Experts of a small language model: 1144M tokens, 17457 steps.
Below are experts of layer 6 (counted from 0) of a mixture-of-experts language model. Rows are named router (the router's row for the expert), up (a neuron's input weights, with its number) and show model dimensions 0-159. Each number is 200 + 40 x the weight over its row's rms, rounded and kept within 0 to 999.
After each expert's rows: "comes after" lists some tokens at least twice as common just before its tokens as in all text. This comes from a sample of Wikipedia text that the model never trained on. Tokens count by the router's weight.

# expert 36
router,255,169,162,119,167,154,182,303,103,155,215,198,120,269,144,204,212,220,174,187,181,214,175,212,145,203,206,216,191,123,237,163,146,229,160,207,172,196,334,231,199,208,158,174,204,166,169,187,227,184,160,210,270,206,224,182,226,215,120,234,223,137,180,199,169,209,208,192,157,242,281,153,158,119,184,188,188,156,270,156,196,247,194,198,132,194,255,160,182,137,203,193,183,205,256,250,283,158,192,259,289,223,203,188,211,195,213,206,187,191,148,200,247,227,190,180,218,205,168,205,260,165,138,209,252,200,231,196,195,269,217,200,197,243,200,157,184,168,181,139,129,194,230,259,205,160,204,250,157,170,219,172,181,143,199,169,235,170,299,219
up0,218,211,198,111,255,120,148,245,193,232,233,139,141,264,271,190,129,190,175,150,125,157,115,181,214,190,207,220,176,178,167,263,148,163,230,248,197,249,177,266,241,279,161,207,168,207,203,139,176,218,172,216,186,215,263,201,236,189,190,187,179,247,158,108,142,210,214,216,266,207,222,221,153,233,209,207,212,185,208,134,263,241,196,133,235,255,234,226,182,205,243,175,293,235,238,204,232,212,101,222,253,85,128,197,223,232,186,194,180,142,124,198,227,193,205,223,151,183,231,113,216,186,166,185,116,293,167,239,188,226,253,204,250,208,156,212,185,204,219,125,193,216,248,209,282,257,124,183,171,247,229,145,198,230,183,268,247,259,137,153
comes after: "-", "\n", "|", "\n ", " non", " 3"

# expert 31
router,258,246,161,208,229,192,212,216,144,191,240,235,211,190,228,214,211,256,200,127,213,198,256,148,156,169,213,186,148,149,147,204,180,232,176,166,226,210,258,266,164,204,170,145,249,191,250,213,151,233,217,205,155,210,264,180,243,191,202,232,226,261,239,217,197,178,214,158,236,258,147,206,117,197,301,262,214,154,221,155,212,213,195,216,122,157,239,256,257,157,172,210,292,241,166,218,247,233,224,133,219,232,173,179,168,194,191,206,189,174,235,169,206,180,275,171,226,208,269,211,203,231,199,154,177,205,129,180,149,141,201,197,250,251,201,209,173,202,196,224,256,96,217,199,198,245,240,261,121,157,220,205,202,262,160,168,227,176,167,242
up0,247,164,164,161,183,196,244,199,164,269,219,233,154,183,197,311,233,181,260,176,171,194,196,207,207,169,208,235,191,160,249,232,183,194,167,205,150,193,100,233,169,207,231,188,237,190,219,109,217,227,143,272,164,155,199,147,206,184,211,190,198,223,188,235,174,210,193,181,251,234,212,214,199,183,230,218,212,280,251,168,279,180,104,189,163,242,201,165,122,308,228,241,183,223,215,141,201,206,225,135,232,141,116,171,253,204,193,214,213,288,177,211,180,194,211,146,180,322,281,87,240,232,190,282,207,241,223,222,173,166,246,146,211,208,230,183,223,221,260,200,264,221,219,175,219,227,218,180,270,296,171,207,223,247,210,248,188,215,200,240
comes after: "\n", " of", " in", "\n\n", " at", " on"

# expert 5
router,235,195,166,188,131,142,215,191,175,212,204,206,178,204,189,212,268,239,187,243,211,194,216,170,232,181,181,152,181,243,158,382,229,237,232,243,168,158,172,223,196,190,183,268,163,223,22,220,221,163,148,156,197,210,190,174,159,187,250,210,293,156,210,212,207,146,167,165,231,209,209,194,188,263,198,126,211,244,242,231,190,208,170,183,219,204,215,231,191,228,224,229,216,199,138,172,156,205,199,216,267,233,226,270,169,179,155,203,240,298,68,197,247,184,210,235,192,203,209,195,212,178,165,153,178,199,140,207,221,221,140,157,266,195,254,217,221,163,148,168,206,162,244,223,165,214,239,213,207,150,221,270,135,226,193,230,99,258,166,245
up0,153,188,198,183,243,235,204,313,175,275,225,168,180,114,269,117,196,177,203,182,219,166,214,178,177,144,221,245,150,253,220,162,176,215,143,216,198,162,175,150,239,162,229,181,182,128,168,231,201,222,124,146,221,256,207,150,272,195,188,127,267,153,216,236,169,189,178,229,192,159,178,181,196,254,148,181,202,222,174,148,207,223,219,212,156,143,158,252,174,235,186,227,212,188,247,132,182,211,213,246,239,243,178,85,169,256,221,210,175,288,196,154,236,256,242,234,203,187,193,207,250,108,218,204,221,157,175,251,254,199,157,122,231,211,205,142,162,127,233,256,259,265,211,194,170,243,143,259,188,179,194,184,220,247,186,192,212,246,206,252
comes after: "=", ".", "\n\n", " =", "\"", " In"

# expert 57
router,221,242,191,184,172,152,133,228,199,164,256,191,234,135,133,222,205,246,201,165,121,146,237,162,147,227,135,222,208,183,210,192,207,244,248,186,224,195,107,211,209,241,171,142,266,176,244,239,244,245,170,299,241,293,201,251,214,233,219,159,190,262,175,223,221,163,141,146,194,172,237,205,219,191,244,159,235,197,221,133,290,178,220,137,181,74,207,207,233,228,293,170,189,237,242,207,274,98,198,178,234,184,210,212,163,256,209,179,207,197,244,216,230,159,207,145,250,168,259,164,239,181,224,244,155,192,248,177,204,236,163,222,243,199,205,249,197,141,178,242,194,127,245,210,214,156,241,270,169,183,206,162,230,178,243,164,189,147,190,263
up0,151,157,157,176,237,168,222,256,164,157,199,228,194,215,185,210,181,172,263,250,228,190,235,183,217,191,191,202,225,152,201,180,221,233,238,201,214,160,142,224,211,183,196,191,118,198,223,214,214,159,93,180,207,245,193,193,221,220,197,149,117,177,121,154,194,230,146,261,117,246,103,233,188,238,188,96,209,123,172,169,163,178,144,206,210,228,173,98,166,245,249,207,188,173,172,230,174,157,214,234,219,133,125,194,215,169,226,290,208,207,210,239,222,209,150,257,195,228,213,239,213,189,237,254,186,186,185,94,263,134,203,236,155,265,194,185,193,189,197,266,170,177,243,203,223,202,174,226,228,159,219,218,220,156,205,202,236,252,261,164
comes after: " |", "|", ";", "–", " 0", "  "

# expert 4
router,217,188,254,222,189,228,239,253,145,174,181,161,138,193,268,190,217,205,248,196,166,170,137,283,210,258,206,84,211,134,174,229,198,213,182,182,219,196,147,313,166,157,219,183,223,217,193,185,141,238,199,226,165,153,175,163,177,209,212,219,222,236,131,179,132,194,161,255,166,245,240,248,171,229,210,245,244,136,151,195,228,207,198,195,191,208,141,256,94,270,217,258,281,224,229,169,167,199,241,151,209,199,150,185,210,160,158,235,167,232,227,193,187,205,275,194,162,239,270,172,192,239,165,202,205,161,196,235,128,156,265,162,188,197,331,124,201,137,168,149,233,142,194,220,153,205,227,272,102,187,163,228,133,180,217,171,203,228,169,146
up0,203,182,261,184,221,183,290,228,179,240,125,236,244,213,220,212,212,138,172,176,176,190,286,247,216,135,215,139,223,197,166,176,129,249,241,185,125,184,221,184,290,183,146,216,129,198,223,217,166,197,207,184,178,246,205,103,291,240,232,304,173,243,202,215,197,176,168,195,190,140,271,254,203,170,164,205,156,249,233,260,160,128,269,228,190,224,203,199,246,120,188,176,212,280,194,211,185,249,244,155,277,196,180,131,227,208,224,228,174,151,141,239,251,172,217,180,179,203,257,204,175,130,159,182,204,267,278,211,185,136,155,221,238,250,204,104,189,134,171,155,177,229,154,210,200,179,263,144,247,175,261,168,119,238,240,221,164,234,251,192
comes after: " the", " The", " of", "The", " in", " at"

# expert 74
router,246,189,115,190,186,234,197,254,158,229,219,233,229,191,280,210,273,238,224,179,215,309,261,99,125,187,220,189,229,190,183,161,216,222,202,179,237,205,330,206,170,215,83,97,258,173,176,198,183,185,143,170,243,217,295,231,314,132,227,203,211,305,288,246,221,179,246,185,176,233,230,262,129,142,284,205,190,175,272,154,166,191,224,220,186,167,182,179,286,148,176,250,210,250,222,180,249,146,150,205,255,233,218,217,223,233,251,175,154,210,305,197,282,171,240,166,197,188,203,164,228,225,201,176,241,105,207,142,306,136,231,205,259,194,187,175,139,195,220,234,224,159,230,162,250,248,208,238,134,224,189,207,245,252,138,153,244,247,115,226
up0,220,190,171,134,137,87,200,165,186,260,190,249,171,210,227,181,271,178,223,205,216,254,183,137,188,251,208,217,186,198,189,179,180,228,168,226,190,158,298,257,281,216,179,179,216,225,134,228,224,229,256,191,257,171,215,185,202,203,230,197,191,197,220,142,155,185,253,186,161,170,175,188,196,283,208,211,222,102,204,208,254,188,196,216,195,204,256,261,209,174,237,140,160,278,212,231,177,200,272,207,203,199,133,162,165,208,257,228,258,181,244,207,167,233,279,247,217,200,159,167,242,200,159,254,205,221,111,229,200,166,221,184,183,233,196,186,164,160,159,148,180,187,173,171,236,197,165,233,170,207,237,199,154,165,256,216,176,244,202,218
comes after: "\n", "|", ")", " for", " information", "\n "

# expert 84
router,198,93,169,235,142,224,266,243,170,248,191,202,254,261,229,232,215,219,156,169,202,207,150,161,192,174,200,112,197,165,132,234,176,223,201,234,91,262,257,270,222,246,215,215,235,125,204,215,215,195,110,154,221,227,179,151,243,235,205,236,154,178,214,272,201,167,195,186,155,199,189,184,215,223,222,242,206,210,166,228,183,159,144,244,226,184,246,220,237,122,224,182,174,229,162,121,124,156,189,226,182,215,228,257,152,203,192,159,209,261,191,202,199,227,176,210,222,190,191,166,144,197,198,155,174,201,167,156,247,193,208,159,184,217,144,153,175,137,160,165,263,137,211,219,197,224,192,195,223,187,229,228,141,121,156,172,160,216,194,256
up0,151,216,223,188,262,228,232,155,210,230,207,245,187,189,164,241,214,147,189,260,167,189,214,205,191,223,263,180,187,199,211,236,180,214,149,186,189,210,195,219,117,245,184,226,199,130,163,125,211,166,259,124,170,187,164,117,263,235,111,224,249,220,144,193,199,166,190,231,206,252,185,208,206,265,133,195,216,187,138,176,208,182,161,188,158,114,232,257,202,179,155,229,171,222,152,151,205,192,187,164,226,173,192,138,203,209,241,167,220,113,192,209,251,224,237,214,215,254,237,124,193,92,177,221,185,190,216,239,186,211,235,232,157,204,128,197,147,165,183,201,196,248,261,244,218,211,146,218,224,167,189,205,168,271,224,172,205,290,136,199
comes after: " |", ".", " (", ":", " 1", "–"

# expert 69
router,254,223,148,303,171,210,173,164,108,199,154,180,214,180,184,186,220,165,168,239,236,196,218,141,179,223,238,178,251,171,222,177,215,207,178,185,177,228,240,267,180,235,124,173,252,211,238,231,178,149,199,266,250,196,208,190,249,179,216,176,196,286,141,203,191,225,159,143,128,211,263,168,204,139,189,196,197,164,209,126,185,156,221,170,146,258,105,158,185,145,227,237,199,219,242,179,252,135,149,202,269,186,222,233,226,189,234,187,205,198,164,165,224,143,240,208,154,96,207,209,185,243,239,188,169,189,149,181,212,264,280,259,165,137,210,183,207,187,215,164,214,133,144,170,270,350,227,212,186,234,205,194,207,190,197,194,210,204,238,149
up0,164,221,199,189,198,172,169,206,145,278,125,219,198,180,255,148,137,172,185,221,241,162,174,205,201,167,257,252,165,125,182,164,204,212,170,192,143,184,200,199,168,151,168,305,219,166,128,237,165,201,212,191,226,161,191,220,293,132,216,109,272,172,121,142,178,242,186,184,231,132,231,182,180,245,209,171,244,192,225,229,133,273,199,214,201,222,260,167,220,165,194,276,222,211,178,154,227,131,196,167,164,162,227,212,152,127,247,237,208,218,134,156,219,221,153,200,169,240,183,256,182,247,224,209,185,251,96,276,194,189,229,206,152,222,179,251,315,185,192,195,265,242,184,131,172,205,87,227,237,214,221,152,190,166,203,265,175,238,170,175
comes after: "\n", " |", "-", "|", ")", "  "

# expert 52
router,158,240,176,182,166,136,232,173,241,152,198,123,197,227,221,237,179,211,203,179,143,173,208,254,91,208,169,205,224,176,257,194,173,177,243,227,251,196,171,164,178,185,241,197,143,175,204,188,150,147,227,180,246,229,110,195,172,185,230,183,247,270,146,162,179,173,301,233,203,239,203,267,200,271,140,158,169,231,155,252,173,224,258,134,198,220,223,219,174,220,304,181,156,239,174,295,222,148,205,263,166,218,127,282,199,227,152,294,146,118,176,155,111,194,216,204,164,241,199,181,191,154,196,261,245,205,146,219,202,155,250,252,198,228,94,210,233,184,192,210,210,171,268,194,249,283,218,234,214,222,238,214,191,259,177,219,211,252,176,233
up0,219,202,139,135,146,179,278,139,222,190,254,253,177,152,237,235,200,257,160,179,203,267,174,276,174,222,248,187,188,240,218,207,147,169,195,179,192,206,148,213,157,223,226,174,177,153,168,270,206,180,151,218,213,185,154,201,205,184,114,141,176,209,106,253,227,205,303,175,184,124,180,162,216,231,193,191,144,219,216,206,230,117,237,226,258,177,213,231,166,181,219,203,259,203,246,227,262,186,233,313,142,168,154,137,179,141,132,166,182,147,197,193,177,160,149,197,195,228,182,192,227,226,291,279,216,202,186,183,208,165,264,218,231,173,209,253,215,189,151,260,184,204,208,191,169,143,116,167,176,166,197,158,103,159,176,179,189,64,230,217
comes after: "=", "\n\n", " (", " \"", "  ", " was"

# expert 14
router,173,192,191,194,179,225,249,201,127,179,250,184,213,152,221,166,164,265,195,247,218,187,185,169,174,240,231,181,275,182,192,162,196,165,219,229,262,212,231,157,224,204,210,214,152,115,178,179,265,255,181,214,177,218,264,165,166,218,192,211,232,239,217,161,195,183,153,163,139,181,243,163,124,198,247,229,162,142,234,260,142,151,132,127,173,196,254,238,249,232,264,128,302,172,262,192,217,214,264,220,205,176,155,139,177,213,187,228,266,206,197,263,240,219,199,223,165,171,189,153,156,233,172,152,183,206,267,189,123,206,198,181,184,146,206,201,143,262,224,171,198,250,231,159,166,212,186,209,201,199,191,222,177,194,138,226,170,190,147,240
up0,192,271,239,191,208,240,135,154,210,260,248,236,223,152,187,192,199,190,212,173,198,182,164,221,154,178,141,165,236,164,120,236,149,187,271,203,210,114,205,176,234,197,241,226,202,190,248,192,188,133,288,215,168,190,166,123,159,175,203,247,259,228,170,242,237,207,253,195,114,238,213,203,225,241,112,215,186,154,163,163,225,210,253,189,211,276,187,200,173,157,191,174,188,214,160,188,213,254,164,161,204,245,220,254,229,155,127,217,204,219,209,199,233,239,214,223,180,210,208,241,233,200,162,221,229,194,217,248,197,197,177,275,155,266,190,213,151,166,270,216,235,198,203,275,242,314,201,157,207,204,206,88,161,188,187,243,232,216,218,135
comes after: ",", ".", "\n\n", " that", " The", "°"

# expert 81
router,244,186,158,201,179,230,154,231,204,152,196,201,292,240,165,219,173,227,194,188,208,172,177,166,193,137,222,198,216,246,123,232,146,214,210,241,116,230,219,235,261,192,219,149,283,251,207,271,154,281,183,239,174,178,197,200,235,230,120,166,168,234,230,212,194,225,180,159,178,231,184,214,209,237,165,214,169,179,143,194,200,260,201,184,171,210,195,204,209,131,211,151,126,177,169,229,216,211,198,223,173,226,212,248,183,191,219,176,190,178,140,288,265,201,188,187,212,212,218,245,196,201,301,132,229,215,192,184,272,228,184,231,192,221,245,207,200,206,232,163,196,190,226,265,243,174,184,195,195,149,198,170,113,132,173,162,173,263,214,209
up0,158,230,169,251,247,222,197,163,237,274,166,223,184,247,165,174,189,177,152,186,233,174,227,237,138,222,203,212,181,236,218,183,236,157,111,275,194,164,112,252,170,242,167,223,190,205,205,164,191,252,231,286,215,208,268,119,221,195,177,234,231,224,219,110,102,300,182,255,188,282,166,258,203,241,179,177,224,125,160,217,240,209,157,258,171,154,221,205,164,169,174,219,168,190,105,219,162,210,152,247,235,215,196,145,156,208,187,211,209,205,219,193,234,181,203,249,227,135,174,261,208,122,246,178,260,189,172,238,222,204,185,220,204,157,155,214,209,182,161,250,191,126,197,189,247,159,201,137,219,189,204,177,188,217,185,188,266,250,212,189
comes after: " |", " (", ":", " of", ";", " \""

# expert 93
router,262,138,198,174,230,197,162,253,222,193,201,173,252,153,149,215,227,204,207,228,151,143,187,191,158,193,171,173,139,159,204,97,183,289,184,161,197,181,114,275,205,143,196,210,195,173,220,233,203,120,244,198,163,182,182,173,228,219,173,151,161,209,197,223,237,134,127,164,186,172,201,226,243,129,137,205,211,211,159,141,208,273,212,134,178,236,164,175,272,165,200,199,226,300,216,212,238,144,296,227,230,190,226,213,259,165,283,162,220,183,179,168,241,221,259,199,228,189,205,217,282,176,216,224,187,142,236,166,170,181,209,248,236,211,183,226,167,164,189,180,277,215,267,257,158,247,236,254,133,211,199,216,237,151,153,202,242,186,135,270
up0,174,146,261,230,251,141,120,147,190,256,213,218,235,191,178,196,182,259,157,131,172,157,197,258,162,176,201,216,245,186,300,150,195,188,180,187,149,212,166,232,164,198,216,251,228,212,130,163,186,148,213,268,211,231,163,195,193,231,235,134,163,230,188,95,194,164,205,185,160,215,196,228,187,166,204,181,140,201,177,200,239,223,166,154,180,234,119,169,186,223,170,159,242,167,129,211,211,146,224,186,173,197,204,248,274,158,257,155,192,185,190,175,125,233,177,206,182,218,157,190,242,193,173,211,155,224,155,141,155,190,190,131,174,182,174,176,272,166,266,157,221,146,193,248,136,216,120,199,241,219,188,218,225,174,176,160,168,133,239,155
comes after: " |", ":", "  ", ";", " 0", " 1"

# expert 24
router,212,186,197,202,172,268,199,234,202,271,216,162,225,181,222,247,254,210,244,127,205,196,274,209,157,143,180,181,191,202,249,194,185,138,193,252,247,276,182,215,214,223,177,194,189,223,202,244,246,288,226,277,261,183,143,171,253,230,276,167,160,185,182,210,179,186,163,184,213,274,215,151,158,139,175,158,116,226,195,176,210,209,201,141,194,162,189,154,185,158,161,203,215,174,197,265,180,152,161,232,166,264,218,159,160,168,231,222,187,241,225,138,201,136,188,171,135,257,154,164,153,200,269,224,161,157,130,166,226,133,229,261,177,174,185,193,206,160,119,223,214,193,255,161,197,200,193,151,189,162,200,136,166,225,223,130,226,115,187,189
up0,210,198,128,242,107,119,236,189,192,165,222,244,213,187,249,151,234,220,171,174,261,249,243,231,131,117,202,193,224,270,207,120,137,202,234,205,259,219,230,228,246,164,113,192,244,164,207,213,153,288,234,196,121,275,140,223,135,198,221,205,172,245,209,186,139,215,230,250,185,167,285,181,180,256,162,204,157,217,168,204,200,233,215,193,245,178,167,224,137,110,181,203,163,197,183,196,183,168,211,211,212,267,182,220,202,127,228,225,221,203,249,208,228,204,128,159,242,234,158,196,207,244,233,145,216,185,248,171,191,231,215,261,200,171,231,189,263,166,135,281,224,198,193,187,205,161,182,198,174,186,197,129,234,243,144,257,162,223,146,185
comes after: " in", "'", " of", "\n\n", " In", " \""

# expert 55
router,273,247,298,224,160,182,151,269,223,185,232,232,112,103,168,165,209,241,175,209,281,177,148,212,204,225,174,213,177,199,187,206,249,217,227,184,232,263,138,220,149,183,196,275,191,189,242,263,231,174,179,207,193,175,259,219,191,212,201,159,193,222,182,200,181,170,209,185,233,208,227,179,109,170,214,258,172,220,191,136,181,192,210,160,190,220,135,274,198,156,270,279,219,246,227,271,203,241,164,190,224,142,215,194,192,191,231,188,192,210,319,129,249,136,159,211,196,198,255,222,216,204,208,174,191,234,182,165,197,194,264,280,212,158,171,236,245,192,236,108,221,214,178,240,178,264,218,203,144,206,126,222,153,233,160,136,204,171,109,192
up0,164,274,261,250,185,183,208,150,197,274,170,166,163,188,139,198,204,198,282,252,205,160,181,215,179,203,202,216,153,259,210,224,229,223,223,259,127,168,173,155,203,234,176,241,241,235,168,261,222,135,214,168,264,169,245,209,130,203,230,139,201,241,238,150,192,210,140,216,218,162,249,186,220,172,229,242,185,172,236,182,175,196,212,187,278,203,168,210,171,202,171,209,241,122,208,156,304,206,225,161,183,183,189,240,134,226,146,224,266,249,204,167,223,170,193,194,213,219,262,150,182,216,228,221,237,219,219,181,212,150,198,263,187,222,170,190,220,181,252,184,201,213,201,172,175,175,105,216,232,172,176,170,191,237,221,175,234,212,96,270
comes after: " |", ".", ")", "|", "=", " to"

# expert 86
router,280,254,230,250,190,231,249,113,152,197,237,192,274,209,152,190,188,164,174,266,212,205,221,186,261,186,166,199,249,249,170,172,214,158,163,159,234,211,143,127,125,199,241,196,245,167,186,159,236,235,184,219,177,144,183,138,186,168,238,195,282,182,217,230,247,163,198,230,189,252,324,200,125,198,195,233,131,170,219,263,219,212,222,181,209,162,187,181,156,180,219,197,208,195,228,192,238,175,245,215,222,235,247,116,227,170,178,242,226,169,269,172,186,182,211,226,169,221,215,184,187,175,178,156,182,187,208,225,221,166,195,215,182,209,154,215,208,151,206,243,233,235,177,174,228,206,229,219,191,212,174,265,230,153,182,173,228,182,237,138
up0,216,171,162,226,160,224,184,194,255,226,262,195,156,186,162,174,167,197,243,231,204,244,155,204,253,283,212,190,260,252,186,197,129,201,194,215,194,202,233,215,82,205,237,170,194,174,227,203,186,87,172,162,191,248,182,128,206,192,223,156,230,145,154,155,208,164,142,153,284,214,196,234,256,269,227,261,191,196,159,168,150,219,263,297,182,225,194,146,198,145,244,258,164,194,192,148,283,222,232,178,238,208,167,153,264,209,218,189,155,166,202,198,206,269,178,247,133,215,211,185,221,222,265,250,163,213,180,232,232,176,145,183,122,171,240,273,175,172,143,238,174,303,217,174,259,236,100,174,193,152,202,211,196,262,229,155,190,185,168,243
comes after: ",", "s", ")", "\"", "a", " well"

# expert 42
router,196,211,209,165,176,245,174,183,267,152,219,204,125,175,153,198,188,207,212,241,243,154,225,260,187,163,229,237,219,188,275,283,243,166,175,181,166,198,170,167,185,135,148,263,190,121,173,221,273,151,143,202,149,228,177,223,259,249,206,212,194,181,240,200,220,135,143,165,169,187,157,227,218,213,161,154,178,228,209,242,200,211,235,138,160,164,169,248,255,164,258,197,234,175,237,277,163,247,206,195,202,218,250,187,208,153,242,207,144,217,240,228,224,199,148,173,227,130,189,192,239,183,214,233,171,263,256,240,269,245,202,168,184,173,185,242,186,197,214,225,250,192,232,228,287,217,229,228,237,244,161,193,283,254,203,175,176,119,210,209
up0,173,225,261,179,211,217,178,225,178,166,241,289,168,183,123,250,255,213,212,277,237,138,218,271,202,211,284,182,183,151,240,124,168,247,99,206,226,236,184,143,188,162,172,270,266,231,145,231,144,219,152,227,224,187,199,205,208,170,208,159,220,243,209,106,199,161,151,183,229,188,203,286,270,181,217,253,147,138,238,234,211,171,206,143,203,204,223,148,208,198,231,207,189,222,191,208,234,245,242,237,205,236,198,205,220,228,190,163,191,180,196,287,185,210,183,205,231,131,174,229,281,223,105,193,170,292,186,166,230,154,228,230,188,231,182,209,252,174,211,202,211,179,142,177,225,198,221,142,216,205,172,220,180,210,166,152,175,211,224,177
comes after: "=", ".", "\n\n", " =", "'", " O"

# expert 94
router,228,233,162,267,160,224,225,245,212,175,179,277,182,178,178,170,253,192,172,208,223,177,218,162,161,177,183,216,190,256,193,198,228,123,150,187,190,244,200,246,217,237,184,175,249,160,230,226,150,211,200,210,240,240,167,190,158,65,202,180,151,219,168,193,181,198,220,186,222,149,256,221,215,247,175,166,155,189,226,220,209,199,244,213,282,151,228,199,189,178,241,235,115,167,241,223,165,199,143,162,236,195,249,241,170,197,186,197,233,204,186,171,193,195,153,187,206,186,262,137,225,166,202,181,244,201,206,223,226,216,248,184,233,158,298,206,197,234,237,174,163,204,144,141,255,173,223,112,200,167,232,182,217,224,230,219,213,163,247,182
up0,155,162,181,147,203,194,183,194,173,261,205,219,195,203,176,251,177,256,206,207,187,157,219,233,220,159,209,171,291,140,209,142,245,175,141,243,160,259,167,256,223,214,229,189,222,87,139,160,216,278,238,216,173,192,184,189,154,137,194,246,204,195,219,172,152,231,196,253,183,170,229,164,261,205,186,222,234,168,214,140,176,173,226,174,194,258,221,228,194,152,216,237,97,210,94,216,241,192,150,188,227,239,177,206,178,220,235,177,178,163,186,222,263,204,177,149,179,167,208,224,260,121,179,147,281,253,224,264,198,154,200,240,283,213,235,199,237,180,226,211,104,311,200,182,229,223,149,183,259,154,229,168,269,219,161,233,198,220,230,227
comes after: "\n", " |", "|", " his", " Set", "Personal"

# expert 76
router,281,224,263,207,179,163,164,260,236,162,235,202,209,136,220,192,236,294,164,253,219,132,217,180,205,194,234,172,174,288,210,284,243,173,227,190,178,178,176,206,240,226,155,293,151,223,182,183,253,162,175,198,233,197,180,183,130,222,216,164,210,138,214,208,143,102,205,212,142,237,218,147,221,158,237,176,190,187,191,264,197,184,187,137,125,175,148,259,158,241,258,223,229,184,213,213,109,174,157,190,209,112,248,160,187,113,172,194,166,240,194,215,150,138,209,231,162,224,211,167,245,228,205,228,203,209,224,267,252,230,279,181,144,157,167,235,200,226,220,258,191,128,210,217,218,189,185,140,249,174,206,181,276,201,254,191,172,198,245,136
up0,176,200,255,236,199,206,158,242,181,297,232,170,190,159,262,209,175,245,220,166,236,181,213,150,206,241,208,270,155,281,197,202,196,264,240,213,191,156,231,269,192,293,211,253,170,196,96,230,227,150,199,154,183,189,176,172,156,184,279,279,155,169,206,218,149,127,160,259,150,253,161,197,190,153,149,144,195,219,152,174,250,203,107,203,141,249,290,271,139,230,163,282,174,201,179,201,135,161,220,184,211,233,236,149,178,238,199,220,197,207,154,180,244,150,185,188,171,206,201,210,202,141,204,222,193,188,192,197,225,160,229,202,199,182,186,221,187,250,227,145,252,132,172,228,241,229,248,165,153,143,315,229,173,112,223,220,166,184,214,90
comes after: "=", "\n\n", ".", " =", " his", "'"

# expert 68
router,212,163,193,113,222,228,141,128,202,200,219,194,207,212,176,176,209,201,202,155,222,190,198,211,238,212,195,227,177,204,203,133,149,186,229,263,244,208,254,139,214,156,210,247,181,147,233,201,153,215,205,211,272,220,141,185,157,230,143,223,185,178,240,177,228,194,230,234,194,172,183,173,212,203,187,212,230,226,161,203,204,160,201,198,187,175,143,258,114,234,230,225,203,146,215,176,227,249,191,157,204,203,207,195,250,198,198,186,273,167,178,226,204,207,218,213,118,202,60,192,240,203,131,228,209,213,258,217,161,177,229,164,154,168,175,204,193,254,179,185,256,158,199,269,123,177,213,247,226,235,255,180,255,268,222,268,222,136,279,196
up0,190,162,113,164,137,180,231,185,169,213,227,214,203,239,201,187,170,178,240,177,199,212,226,230,132,181,175,274,275,245,238,230,176,187,160,237,172,181,171,192,203,218,186,194,202,178,190,199,146,194,217,137,295,237,266,212,181,168,166,192,130,147,249,154,175,198,286,226,164,189,214,178,138,172,129,228,163,244,195,239,210,276,154,189,197,197,208,222,114,215,113,268,132,255,211,263,182,175,197,227,251,229,220,208,178,215,229,103,299,155,152,225,218,149,181,277,215,234,227,239,247,135,247,138,182,181,223,229,253,169,191,195,216,200,217,182,213,224,181,185,244,181,219,170,192,192,184,219,194,303,216,218,211,247,148,223,231,240,172,144
comes after: "-", " was", "|", " he", " were", " is"